Experts of a small language model: 20.9M parameters.
Below are experts of layer 4 (counted from 0) of a mixture-of-experts language model. Rows are named router (the router's row for the expert), gate (a neuron's input weights, with its number), up (a neuron's input weights, with its number) and show model dimensions 0-95. Each number is 500 + 25 x the weight over its row's rms, rounded and kept within 0 to 999. Numbers have three digits each.
After each expert's rows: "gets" lists some tokens that make up at least twice as much of what it gets as of all text. This comes from a sample of Wikipedia text that the model never trained on. Tokens count by the router's weight.

# expert 211
router:515466506482477512515508474499525519469469503521496541516458525482524534521473522531546521479532469497520532459509464495507514507510511486452523498521552479477471529535502522501456471499515519469470519523478555514487511548500524499505524497483487491462537487537503504500514454473534467507
gate0:487481511515521507559514484519482484501487492504469520483495515521483536489474508494521571455522478484475543472533503522503501511508464504455491517464569544508495557477494479486475492464530543489491528493496538505497503523498532469527461495511506465464500500477497495493503525529500472533
up0:460521464474472499494470494491507493509514533502500506470530502526470511473526513485468439532492497471510432522487485463488494520490512504511526480510483461524511483505511484501557537530466490465500458501502459482506469485477526522516552510479543508555472490522510485447504484511491520500
gate1:484489518531490508520530505462526504465494532488478539514493526478502534462483544519532480510538517488452478479512513492464498508443475500495542476506542479490527495502454515476495460450509509454459521515471526498507537530533476506467544531469496503465523489498518500511501499498527495528
up1:453488523528492499495529517482526501445477536488482558516478543489512523485488548533525504509524505491445484473513518482474474524471479490489535503498521481497525502510467498472478464434523502455464520515485527478512538528523474493482536527469510521463510499497507496520506488502516472536
gate2:479543524508507499486504457484466500510532484477498497483523513472505487456522500485540507507482476477479476542499481539491503505518511512540465536490488542540512503448539513503506449493442491491524469515492504488485562494499525503485549461528497491549533490496521530470513494485505541516
up2:474468484479503484520562547525530507534441490494523540517468472504495490551498462492501486497518513492484519509498504481525539515527496506450529480526505459463480495556489522529532483512533520538481509509490498512493507502517460499544465543490495521462507503525500474505482518520478472527
gate3:483515485500497501475484489510499475527539501516480579475515501523509520462457537483524547485533504510490500558540481508481518458492492527491470467531513493490461469522500512512523506460488523475503495490515468511513478515483532487497505530494529468486550555493523496473497539495479543531
up3:510484499482482493554519494516503505480514473475483500499518547478504492499522497525487486524493506456471496433457500454507467533499529466488551494496449480520562499485482535482500471504483491517501486527481478474480472489521519502509488459469466507493450508521448514504483484539519465519
gate4:494492472563507495491479522496500494515471496509505489476486458574511502490504461521490503482509497510466549478503473467516524501502493478484466487503476528446522485488515536458486527515530512484509476487519468524501477463508482509526523510483443487505488532462470463502506546534453521466
up4:485443519477493520511556447489530529477488492456488497520507535496492532522446486493520514480506495513541457506494517482502480534518500487486528520505490483482480501508515490494509489477480528473480550511515546468500469529461500464535517521473503529463515452507486519559504475497519464506
gets: "|", " |", " Release", " (", " chronology", " Density"

# expert 115
router:474498480529511528512514500476514515483492491486523526507502487459519523507480527556560470512468506496499507523496499513517523468459441488512527540560504513488501467535516573510528567499497499481507517529504497524490491510526486494508512530508471491476533484543536495502492514459527479508
gate1:553474472511494508533464551515470516454539487524484491489507465515519521511512508550503493491520482525521509482486477493518489472463537514444545512509515528483502472517498530516532512498509504506454511484513495503500453520495541492530504490490481458464493477534527475437461510495512487467
up1:522466469503519504524495541534490505482510530512512506465500482493479530516506526561528506506517485524500495498506464491515547496443484485496550526505557508502503481511476532503523541499515506486484477501529489497503434501516528488551507463476470489451479491526525470463464517513525462509
gate2:485499519530508509502530479495483486501431490488527526454520487497476457532509500479498477514456500532502474503535512496510474490575509498501477463520503528551520524498494503503497447512491502491526523511534533519489524492487510463557501506501521508525483529519506505534484544484442458510
up2:500460492473462497469444518516484489509554442521514483509500530487517502536504525491496495486542481444523535476533528521479458522450549506508446488499499520499490494489468465491505517504529495506511482526459457483487519527478510512495503485534466533528504530507483524497495482493535491495
gate3:451466484536502447462506506454508515476480541513503543477452540479498460480522527515503476530495513488494495479521512548483495491512463465478466508502532510509481547496482480513522477486566504512511505507510533494464524511481512495467487482536497538499472483513487517512498549533519490479
up3:501495544520509510500522476505511500534445510481517506497516470474490549484487512527539453473454484485487524538530509496481532492489508481555574517494517465476533511519506501516521465502475508498435500515506482497513495486497481435513519494552477490497489528512516499514481514489528465518
gate4:510518476553488501512499481485491485500479462544481536502521518489506501521507485515524469480479501475540479494507499507506440453495508462484489487506519495473526482479491478538484527487452493494570472518496542511494459583491486510493506499493476491507481528455490492543476528488520519539
up4:468529467523511489488487493495476503452515509498493540490560527511477504483472480493529495491523488439493455450503512485506450488531492509482451471487557506530517479462503490548466518498475482522522496506516527505512448507484511527541493518534487517488492482476486515513505517477467543521
gate5:455492457511488483492507534492498496480458519468475531506497546496477495482547489469506499495539498501485458486479543469479509517528478512510459514458533502510483497494473484497542516487552529480510503520548484490505493500530501514503491513508518555503503456488463550501512550509447467486
up5:483491461535511502500525510506502489477524520491498549500506494504474474489512481482447548521527519512499492523477527480489434506575467500501438466494507500544460512471497508504544534501479489491464507486524541495500459499476495520481466494488520486503527490500495516498486534512459535459
gets: " |", "-", " The", " the", "\n ", "  "

# expert 20
router:503457489534491488518518525492506531492461464487525503507467452481527513518482494527498512483511498515541536458528473504553496502519461482446469510534513490508490486520531501528543495488509518533510545530514524509484494505511467460545501518516459526502545511482534484550514530500510462507
gate0:505478540500492488503498500490488494448485514473536459488468467496515522495519490504484457452533511534479494494480461479515506490559468498479502487507526525459454531513486504532511455530538518527470545514494483488516441500489494468536469509490478522452481472481507496528504532519490488525
up0:520559434485518512511497489491523525543502493525489536529517520516459477518508468484518521518460493499539504498535541507473493501492517504500532520446466471558536494505498486491500527512465479485569481485525516500503539486514508504468514486508492455512480478523515519463508460492513515497
gate1:486523461529508472518520477512486477503546543517498497475453503507512507551473493487481530535521471499494499466511505500522516520517493507511504510489532439468506528516500482510489512519524528535504522498541529519492568585491496499493486528520526472511515496478477525496502456510542529475
up1:511477481521480477445486466518441483476543545470511482477480540493503522536505509482458517512512492488519479511507486512511521469554506500506548512506539447509503530548494496506500527533505524491486500523531503494502504555467483497510500537514516493557490508440483524508506490506512473478
gate2:489474473498473502490492549523496474478494487509478529473505554512508496493490511517464527528518499489480486500470493487514496531442514508529528522486500459568475479474504494445496559497532494438477477487503523495515505443549487494545529511474493536465508489514500511497494506503471499503
up2:545501510490463512493504532462514536488488486477495474504522484496495523538466508534539467504520485542476509510504502483487501469490502523495544547492486498504467489512541519474513471496473481498482481513497550528485434519536469468530485496488455478455478481550506537541470497478493483520
gate3:433486488474513498517494503492519468492545516518451476479516510506498477488496565498504497501471505511447473545506493491475487466476473507531506513492533490474520537479490524495455555508441500451485510504473502494531512501501512513521529531492493459521491508493518464455457524495522513509
up3:489508498521460476474502482550486478489465517462516491500477500497508512528481447507513515501529553496544544516534495469507498514485448475462508553540537536448485494517481530509538494506525535489507511541478532486489462549510500492511483508487481492470485522482483527511490506501530533502
gate4:485456522508473504477530532485476465434487514473513455494473453499538482507498523514509479473525509508490533519487465469524506513511465505470443499548507501491491511515504477489537483510480516529435515496520498476478469491539469495529484490489477540488499544454498510527469523515495493491
up4:505531477473522504512486466513513511541510500551510542503532546494489514515509494485501498533476475464527484489513551519468510477474522493546565520454486502516527489502498514527465520497505476478569477499484499507524524503453527530475519518530526480523488456523514486465513473481495523508
gets: "\n", " |", "\n\n", " in", "%", " as"

# expert 254
router:507515500491455527510499470545474491545520505465471509436514485522479479472505498496498509494481495531485508472520472545543498490540524518521496485472501532528554541498554487504490503511504513496462496484495519520517508480472510443539502510511517468527501468504511464437525507543496507503
gate0:502481495530455498530527487537494530534530484492505503474526510508470467475504499472498543470467455486478510482449468501494487507518482535518513496494500466493492536580527497490472482502469472471465498442459520533498499513482546466498492502478494474500510510529501482473533481499471535508
up0:472511514501498476476526537518515574481491518524495504538518506506546511530467523507510493498496516519505480497450474521506483534515511525510506482495504458513454505483483485514542511496524492533499489519575517494514530481465507512503549525494492478565538497459508498513461492481527458507
gate1:544490485518478524499537463512511487528525490521488516481484502501482518546528498524494506489476484499496524505526479520506490523472502554492514500484439532509561469463555489496519505552493463477469520521477482511498456495485484460493488529489478494483510499457531471464514466516491487556
up1:513463514515490464502471487505464490501466471523521449492506504466487486495489530485529465516445527489503532483519469443525482512492482510528485557498482522522496508488536548514479481492506512525484497487479469519506497512473497492449534521476481511470446519498509473525544456485519546479
gate2:513459507494506507507498530492492490464535527524524470503462501515542534555532508526482495475548534501440449499475481483465503492505494467505515478515496475475494466519480521484486503462493480498501516524518503500481445501475476501466502494526495517494543506486486487559481541465528552492
up2:519494548497516506510514544488511502529424505521517499528499483511482497475518496471496463479492523483516467506513463515488523472511520481502505513467469495491511486453483552495487519508474508524500480500527480482455482464448572542508551498470501474500534460484512501526509459475503496498
gate3:478526520477435511552519494537494480528512512465494467452503524518511473467489489489482505498486475516491549483522504528525513466534547497506509529472474521510510527476495490500491496511474526539500518509490506502554483520520511487503482536442534439504482478507533484472530494520533494532
up3:510476467509514466490529497526522498461525492504509536499531501487491513517491524514466497493495548513494495504472549456485485533469508478557492519482494480520484480471519519459512492505516485470503522419538515475461481522571486481501472461496525524518495481482508538469475529481509494489
gate4:523510529473475557537520519494440468555509520510503489463494501522492512525485544498489494472492498504519508551528481516520493487508479494495488481481510524456532525457523515524462496507473509526480508440490476569515466491497490470507507529482519482457464503487493464473521486483493516504
up4:536460523525473494520541499514520539477482511502538522507522480464525478503546484477483519484541510492493546437490481496482512488532516508495523518505503546562453489517489521485466447483517480511518468556527505461503534509483521475481479486505497482498508488501536513519509510520529527509
gets: "°", ".", " /", "^", "N", "\n\n"

# expert 230
router:501472479511502527547525534498528514509485484514469513510473474494520487456471504532447561514530491524539544445461502498518489498456462500490490481509464491497496483520521501500554482497516536520490499518491482530494445481497483478528511490521496503489522487479506461527481529553476526520
gate1:461519577479507479502483473480484495537525497468525475483510481476524491532523495504479493510488484490491465518442558490500506496513498470440486433505523540476539535513499430529517472503489476495484513512490515481495522510471492498500487503479539505515485515500446493509495492493515495526
up1:508505436483483525531489519493492469502492526523467501475509526553492535455497495535504498470505525493507509497526439485509502522473458522491471527502496493495461475475508557478513530470527512491515490441526471497522465502535515503520516466556484467469522499465520477483507495523482500504
gate2:521487446497521507528469490480495499483490518501491521459518553489509570448486515545521563491515504505502515471506479502499525505471456531483492500521491461555469460475489551468481494490542517498496507476503478496522462524552498494500523465508492530488510483491494484525520513515507505492
up2:491508559484496510486516487498499496499512487479525463515482480481501460550492484476509464496471480517482468520489576497488467517496546485510466474482503521443539560511506444533527478504477480496491476529465522508492527463467491495486506521475503481521471496509505516475491470467501483536
gate3:516477557497435465475521504528504470517508483531494481515497492476481464487520522505501534511464491489500537467489475505498501536470528512511490528502553539538477517552482467498487500498469501452505537485501483510513529492492523471532516516455505492530495543462502536501531447494492517507
up3:435509536473488489518529497487499492487509512478516503440483478489494519439468503543517516517442508496497555503491464477491505512506470474469524483501517485526568493503505503497523513465496501503472533482503483475488464510458475510545531515485488501533459490483513488525539488503537485526
gate4:475521549465547479505486472467491495504518489465527516529499490497497505536509501486509493524478484468481487535426552501506507506515504475485511472490528509484546495512470432536504499510497482478479503478455520463498499519493470497467476460506504518529498535539469503475540491460529483500
up4:534486429492467506533483539444501461515478526537469501496515536538494531484494487545499498504525495504497504491510479461514501512483467526517445521526468502498449466488498535463507477461547509476528474477509480468497461473552521494506510477499504496492506509475518502485515508510482473505
gate5:500507443542555482518469534530496496465536524524534522474490507477507472504521490497511511538503486512509478495503540472493513462495477513484534479473512519528505462504485491511504484535467502519489545534511491479488481574514505496526510547516501514494476489487509496475433485511518452463
up5:510498470525496509541538520523495471505542535517520524415482487519483498439509505507454503484504474537534519464533542489494489493465492516464517493471487523489486527497509466488501481486528505520514522535523495494522458513515524489555510529535486471516506472478515484486479516527486473525
gets: "=", " (", "  ", "\n", "–", "."

# expert 10
router:507459476502515512476496565493481527478543482528465503529530526502522482497479542493532515531489494502500464489499526465518510484445495481472502521521501478540538527521491499521524528521475518514529475508530491478461497468511484526528541484552456524485458495527500492525475487463485507470
gate1:518518523505491480494473487506493492494402478518508481505496474503493476528523466514495480510467506537491518502520486510518469488544496476503476461482489515502507546502470481535453468519502501481493510557463543467520533500504478516541484469520487493528495518442487471521539472486526492479
up1:481501453529503480496445466476490534519536562528534515513477513502491512533516503537491523505503508448510449529493493520490477521425527487508506537491515480475448504496503518458494510493505485498508441483493488478504494505519527534478489503469495497508510500507496471495504456506520556527
gate2:514513512514520458492525454447504512521479460462487465500541510505507521518495494483514453493459522461482500492493504507505494524508540473490468516504487456516488468501502448514502472492518490474531532512498497489481547489510477537488474533479540528533525541518468562499506468484540477497
up2:450499484532525469505468491449508495486503489508498530512510524529508495486480460493485520489501522446518525508485503477492501517406482498489491547515478484520432463520501477487509506495507514479494514521495491492466491502546501544495504554472505560504506491536476517496482503510505543486
gate3:509515509433507484471515463540528508540508489464513512513512508522477485561509483572478504498496486484477502521503498540505472507555520477493510511497517529508479496518518475511451463511483483462494510495467539468507541535486508471514473500461469481488477530492448518505506469516506501515
up3:479513511455500497481510461522515506543514495478521518509519516527487493568527470509455502496474490475497504547508498542495480500548532478497516528474523519496493526507500493518458467514496476448505505487467509473510565537491511505505477492432485506523485522482471532505503456493539472493
gate4:467545493489484505485466421482483465501482509539515514472481475494501552489534461517461490481495489456503496542483478519490522487506465524506494466519519529480504493454506525494501483480510492501507441470478500539543519521496508474479482495486556468518525513507501506467493531515544492493
up4:501487497518522501541546501498501519463512490475475475487506493546513484491473523465495465504505495490481446436515520525516461478531514477537468495489484477533499572480506442532494537484492529509496503481480483518490561487504516555503484505478494524528479483479491518486530512484490473485
gate5:460482504509493511541557487482527499474490459471492506492478481531516485486483525540489499486498504511508553441517468487512478476524489479477482494516495497493518500512497489499504493508510518533434576518476543521493496501478507514519507488507457495506500505472484498490505488515592451491
up5:470491498513516476502507507454532459475452471519497504487445487529514519500515509503491494483492501470525539478519475496518506469495485496447499481507530499465486522526470517523465460485501509513503568512478555486507491524496501486551509513487461483536496539473502518489498523512575468506
gets: ".", "\n\n", " States", " album", " project", " ."

# expert 0
router:511509542527504524499505502465510513490462504526541477505511481480502517476502537522533448468460455505480524533564509529469518511516452511514507515529509536488486512510541557532506524503516451494494502496498493538503494518507492503489526517523464450508526473517549538488516500467486494508
gate0:510479528512532503491500474508493495515487476499504492518481533495488482516502491453510486468481497516469469526544509529479486507559496506562528515506509480503496522501501482518530525520485510441484525510509511480509510439470505503447491529477524525534480477510471574494528448496459465487
up0:482515504496559483475509478503489490520476472483495520509546481531503461544499487487487507542478535485480504514497496506497552460529533473537507491499465477525516505469494521483484510529451501451471517483520530478478542471458486448521502486475487530549521545507487518485474474510506490485
gate1:536489487492479498507429514485480521506551524510501448520525462515508537529516548513508501522482508494522474537528512501501479488448473512491535524490536535489503494539513526485539495527482501511463463483514480504508466472509493467487496495538487459467511478506526513462445533497523509507
up1:540465486477457505499449567482503522513578507491506468514521479515512518498497555511500500516506506522520465537501497494486474493458483491462509540488508555498479496520521505458531506502501494537491478486504481515496465477523498490494488490558478454481501471510523478474478541500506480507
gate2:497510527500503498417468546491487498474531522542514497516507540513492515501487521488479534517561483463481496497475475470460442503455468520438490524512512490523478473500485482495536527517477485505508481475490487511488493471514493516472499497502506527495451493521514489482514507499483563482
up2:493501508478531486459532532502480491457542499504494508495523513496511510515502478527479552541512507469449512484453486518501457508481543497483454492496504463530504473478489484429484515532489495477475481488513491515485532499511516537538497471500515523447496481505503458501454485515548490478
gate3:544528531458476503519468567501486514494506525475504485499475493502522533485521534540526520493537483506477491461524484511495537508499482508454526497504508461493490500522496501444473523495527494540485461488501438520521456501510498481477538499529484473479497480490517451509501540505471543508
up3:447497490544497501463525488501507497466533493479494558489546536516499456486494505499476505468507521495472529473499528503505471542530516514512496520515512525560490510483518504504483493493478495464482563528487565501474554492507497510514472517477522524498491512518480527490514472494484440472
gate4:533465530485456516544520532510505505507456503481502526478460507491504493495485546533512499443525475549482495448494492485528489508518511523465530509490462461499492509536509484494473470478559504551479502517496488503477484518535484480535475519518523485480480440498486520533516494516483501510
up4:461507490483467512524497513497504522495526503472479542478464519489489475444497511492478542532493474542492505462475526516525442524527543490517488522491469522548482521529513485504439470489525505491499514530498476505514488497541497480496502527486504516504502446431501495515556494499484479507
gets: " |", " from", " to", " in", " by", "°"

# expert 224
router:501469464508542516531529527479539514467457496535498481457464459484548485483484484488484532516516479481550518499504470546509470478518476490446534522501497503515461484512502481523519490489480507515507515474509500529463485483472515487519474465511521440516531481507478484507515536539527482519
gate1:506506533530510518507502454513492502492513474529537542487485539511483473469518493510517482499492509513527481494499581518520460456520482527536461493546530540518529519458479495518440493504519487488506479535484501494501545496518527506500479472533467563519500494473517499512523504480520506495
up1:510506488472491466508513538463502552525506495500482492514516522506495495537500458504515466491499486504517507480474508479545510511491497492492509487439460463525469519533518469468524498528449492502542527536527489461480485487493421490496487564483513461498453493519492526502505487471497487500
gate2:491504517533500498524500471512517513466489513487508512500463494505463538509518521483529484518432475484530508463489477492509485530515497528481510517501484495497510483492422513531469501486519535499519511548442458546484443554497542480462523486492515501500479475530522507505507526491484496527
up2:518485506545488499490506503499495524448501524480508504477455497452492527515525513515536479502442515472544513502474457505521502521498478533478480517512517507515478480506427522556507459500491523501498468513455460506483491560494544470510502493486501484457488462531521509502510488480510505518
gate3:459486493569533504497505471485517498470493490488511527505503539509496478509471510483522442552513500461492500522484507496488515459483495527535462504529509477496494495515494526566507489519477470453485495509506491496491552514480493497488513533505483547530535533466493513536451444502487491491
up3:518496527416499526496522490535489513501508485452495454513503481508529489526478489485510509478502499495499503489488565538513487490491583463530507520499486499497509520513525502476460496517485508505454537533501487521497501453503477529503464535489540497496488484506461531514498541524540498495
gate4:530485495473475519487485511513471502472505465489487535479509516504544543517510515536526521414473524511532497473505531514505492498527530498510458516498499548501505502468471490454494469466530523504451513512516478505505490507536456538549459516516495452504504486504500510461503520516518489522
up4:462532532554497509470528503484531511529524484448520505474521505489458449507475496528515461523517495505517513503501466514508523532458488511496506463484512481518501526524506505552510562498473477521522494489495552500498504444508515456458542493540491551499498507487496508517499526483482503502
gate5:427492544493522530501503492494505478502500509421499492464484501522520511466478508505466535511498478479493512511487504491475491502488492531514501514528496483488501498519496483497469562497537509501502495482501465552510458492523548521500533504526553573545529501487502520540494524509508500502
up5:518487498442494475508487503505490474477497492514456520505502495473496494484518507496474568472519516507486515467544463511473490481517498471476501545487502510482482464504484492480444484468566528509489536482539505542533478463503534510495490494491525488509510483488528527514503570508443501513
gets: ".", "  ", " +", " −", "–", "-"

# expert 55
router:561461509471465529537506486508513550548547474468508489545499539465527458465486503520503535485492484493521527463513497510525508497524493468510478492512515493511485482545537512455504518459478501530494503498469512520477504480495462507481553488543460500503526501494539497507503480481492503520
gate0:518489471477497485496504500498480495463539502514475525521521519534488475499497487500491520541521500500523453498491494500497453545498486487489522517423509495503488488528462468514526490518483531529507472471529528437513474515508490489490475489511557491488469498499424514526517468557485508481
up0:526480537499505519505519525498531527568493466486515517547472501463535489484492505496531514513526465501512529489468533515525532460546489476516515545547487529492489499532540531470495482463500471512499537515492478552488517506510472488501518499479468476485541502523542512503473499461496492527
gate1:481509481542521495505484501489505494487493553482507510482473461481490530492485492496509519476475551514499502558442474535487592463494470508450487506555523448490517501460493523530504502499473497504492504488497541500479527502492500508505540478511471505482519528532511472513509508499512470483
up1:550496510452464514487518486503476521538528463500490479524513580491527475473494555517511500482524475491513507451524485479497437529482520498564516506487475540517482493544465495471493482488521531517513480496505476487500508497509508487507505523487481500520469488465470527503506496526465534501
gate2:540511468503485487497490509538499524533525559493482459519515501505494537505489536515532527479488518511500488536541488512503509500489480500501491530513499484491503483561516559446512531497439512525501480470492535509484513523495515483481541501509478447501463506520489483443504489495505531445
up2:531511477504487521490480493531478525517531571498473479497513520514485541499499547516541512480486489497495489535546487507515506476503502497499506518483494496503509499556514558435518553508460513513511467480466508497505523524492511488488534506516481456496476482508484498428516489504495542458
gate3:505484503526495511497517466521514493477519492495505502468494472487519462493519472504489507481498500527495556467532486484470513501543519491435484471464465508494530472515498504438515447452532477552468479478498495499491521521491524501496511471539501482473500503448517515468562488491526530510
up3:490487486511498499506497517457490488454421500495490555518481507497499537514505465488490472537489492491517472552457522504521516471478493506487513533552531491488477537491487530558493514513494517465524518543501495502514450492519490508513509523470520517516527465532500492543465541505503479520
gate4:501529469509504509506515509500527475471488468502510433501514480492493465512495483493494471468511464510555487487513510538492466480542528461507510491503517505473490525517463447489509465485488495519473517489507530485477452513523446495499463477483526479516534505459470522488496483550544510553
up4:513531405501467510494479538461473509516575519474499526525486528482502481504499513507498519473525485499532460541458501505501478473533481507501489514517526522520464501544505496446491529465488502498512507473493554521514472508521465493494479496504514480508507501485502525470487497521466531509
gets: " |", "=", " and", " =", "  ", " have"

# expert 102
router:486520496465476516489546528508515506461492525511494473542473537488492495486483552529536532487537551464444539490519478503473467492493492438509512489457498489516499443540517516477554505481490493516506497501516522502461497512519481493484511534471475495493483502461491497465511480493477524504
gate0:522524544466480502500505514561504512498537513473482506485483494499510506453476503520500544460480490502509535454500495540520455477531539432503542501455521572523493497514515488489478508502533484517486519490456534514506494516500513462501503533500461513490464507501513505474520509492517527503
up0:506492457537508479485510489502522485484448509505469452526522536521497522543498496478489485496539516546500463477484536493481521474493497513515484479498510467480466513503493539477519491538475529508492497537517506486482482451476484468505483467486535527480475551496479551510467456532472482540
gate1:430529515456567518512520528476474487461530527479535490508492511512463507478522474524474475510514508504483479535549529492469508519468526484508475514458538498464534499501509487537518492479469501495503500486495508510537525492496552497467527511535491496505516471520498488438496535483498487497
up1:530489515550447479478491464514532513544489467542508524474520497457522500499497522487505509504486474505518518475459482498545503484541471541522513484562459522510478508480505517480457520506525489463519489528521471495483488481494465516503493476482477508519520530476523490572504478503509529495
gate2:507521527492478511505538510566494482500464532454509466546529520490483501514544512466545506499509505511529509475480529466477515502509479510536560524485494472462482511523520532453525510488513545524435517504517485511499497533491505476500478489471502520480446474491476521498478505475506508504
up2:453504481462434500498501488513518501461488498525501477474504467518497526502511451542460488543497529521490498477507507527495497513471560495475499513478510495552491469496462483512521440481457463525513512471481505486499497546505525494533503527494516521513541492488498474474499537523483465530
gate3:484499537449506526530456506492488504499498509501472469463492463548514492513473481508501454470482472508489490448493479504479477541462491506465520487470555506491510501514489498512530499514465540491537470488490524470534486512496521494516493504530536485477503446541465511470570506506516497507
up3:522520466522484497447531455484504492489497510490513496552514521521539574509485502526525499476516517482516497511520492473512530451504483495541545520476511486476481499504478531512507516495490506519504512482509566528485498495489461513491462495520496544487452526491454474517467470480549509485
gate4:513506489555501519503493471502472476453486538530514502491502488524490535497463535511526469463505496515494465515475511493520491475547494485521514497509458524470522498540467507461520495505501537582493491485538473493488481470525488524495472486495511470445484470520525474513508508505503558530
up4:534521528465495470506489526477525532555497465468496501505503510481519461514528477497478519535500508473538539518523481511487492519441512511471472493505517488506482496472543512554493488497500456436510510519463495509514527547476494478476534502525500512548539531520513485509491485477489465475
gets: " =", " |", "History", " his", " ago", " her"

# expert 146
router:490484489505543452518520465543510477496493456481522496488499459500536479504513462515490512483465509526520518480497462541536517470524508472479515504488500476493516555542522476486456488501488517474441524530516541492486519508454496451546483489488478488486506512464488522512518529529533488507
gate0:455504521518477477509513507522493465512490489471541472453470529506530500467474507492491477485463522467499530558530482505526479491501512504497522450531522512494536503501504479515434523532496506512511514518493494485527544498504489460484512538437538517502496525476505552498510486532527514466
up0:512534496496499516452474516457497551522496508504496488500552485500470488507529524470476495546530497494469466495436526468460510504469492533459462520523481495509486470463490522515531511544514457479501467479503485517457466495497498519449511502514518450535478491525484484478513499491512498500
gate1:481513523478466476442474498498518507476484510463479492538516528500532497524481488490522516487475511480501472517466470492520505517506548467537482528486493486528436486502473527518496451473455482497508518492471533484484552508522517479501480509483509520483511528489479518543453501432509477526
up1:525491526534508468475494532489502472471472480536518542513519485468510519504477489476488451518482474511468522489479468520487522468492468500507497516478520514493481438496503522456501484480564548470518480527494517509426501489507523514511507545477509529497480514488511514535473534475523531477
gate2:523487503507480491508451507451476517460487519500528495530457497495513498506499499511523523506536497438496510479466544485488520499465457480511526506522496479494450467509491501510529514451500562504485490505522537493446467466501492501470483506514509561511459525487472517506505528461498470511
up2:487518438482492466490458439499518536490503528472502529509500487490521482501488492496500533487524535495515485459521566480514470494547495487498539488490502497520482526492494425523512489477504497494486523493540552470494514457526457490526490472534496505478496527512451495522492488517509483484
gate3:521523550503481475514538489542518511517508535487487471535490507480489472533480472510518494509506541455476462470488443486493492472514506473494508461514506485511469479532447524497477505507508533444487484551481507477492485502487488482520487479472480517508531566479481525530478457479503479515
up3:481461475481525463470473533480486495531494465454534511487470512505505472490530510505485509480538455531528573540514478491509508517522548500504505533543506499506497467470529483560487501495491449499504495504514506509531485493506504523504505558524488478472469465522471482492541501494498516491
gate4:442499500514522500451500472467503469496472470519500525483518500507507491505515466476482507514447510495514501485506503507504467458513509473503488485518473502504565503522512466497458487481489482490506539521508552488463540484499471479508567486498525496509496553502452509527471485524547454489
up4:415507488513514490474507473489508472482474503506483510480533480515508465501520488478531503503491518505484494504519516483488501475505485497514489468514482477515538511506463495481488500487509455467515502528510519486477556544494464499498566471503501507546503579500484493540463498561519479527
gets: "\n", " high", " use", " E", " L", " low"

# expert 121
router:499492526500523452480527506530546528480477481475479505513515531454501516543512481462516544469459497535477536477502521483532492511540530461498540524487501528480516497519483461545467481487471468486449516501477497478497529504478487458484517536493510502514524505501502549504543516505507531490
gate0:487513541529523488422507526536496483492556500505519486528523507499481537513491494471547511506484534504518485492486512500532489505487474495491503526475498539489522500532533488502472477486513456467473493505465554460486518544505513499502476538510523513495507532494508511498564472464531528462
up0:502515452464484534573508465470497513497464504512462518470497491499521463501508508533441489502542487493489494511506506534488507479496506516499501457495494465499481505448480499507502528504483543523518521476535473543487498442493476497491511469468499478520495487528473482515430516496486470525
gate1:476497470474503509523516488531513518498492518500477492449518490475500511517508505517525530481439518482509503493573486458534457564532524525514495489472494513458515520499536501535500503482499501546481515496525492497450530538454479486513521533472502469485504504483507524516520485551483524520
up1:490501476477510537519523501513502504509497525514467474457533501482477524505515524523497527496453503476463484490577495467495489544513530542500509463457501495464516508475528514518500495489503500556483535469483506526479483569460486481499516505470505478503505521481530503480529492558503527479
gate2:471492487488508522442493500516518490480486490547444540507554511518496510532484493512493488473502449477441521497518458536495505513481478477486483493491503504470482503500508482448488503521522481506449504474479513493488547461528528517478551510519485484549488491503517474526466509469533472487
up2:497479475522487514515524487540564529493501479476482468510485512479502490529524469462532503485499468503490502490542511481509462521515482458509518510480486500502488488515473472512486485466523528484440525506562521501464498505490483495517450551528486525474516536468511529520503474541531505552
gate3:508563523484493523533515490483497469506515491482506504479459510476519504500492472496467502521487494527563551525473518521483478521507500486466533484493465500544470498529515504521495517513488549468478480510541526483455468458519505526500451530476454537476519488481496519483526536539494498503
up3:457538509491515494522519514525513474458491472463460491461472500508539500528477452490488524494474523499518543517500464457481473539516474482489524492438442488475491521511519510506491489522497519469447513536522520508444508488485532511515487540483495511459468491479487500490503507524499476494
gate4:525532517512492535493496533499520478499535483468548504516505533518475487499501465484492566509481480502501506500510539477537442521517487503490498470495478493516485501514525484481500535539484494548504513458516527491483517536471496461506459505483454485474504532457558463498519478490474505453
up4:515497532516480502530532494491541507478496458454530476529489505477516489530519478455497526478494466538530528467515538498558454509511494471497482475473516508519475524513507447523493530524487498541489541509493498486468555484514485463520464528492469496491512484489536500532530503522480469499
gets: " m", " km", "%", " died", " mi", " mm"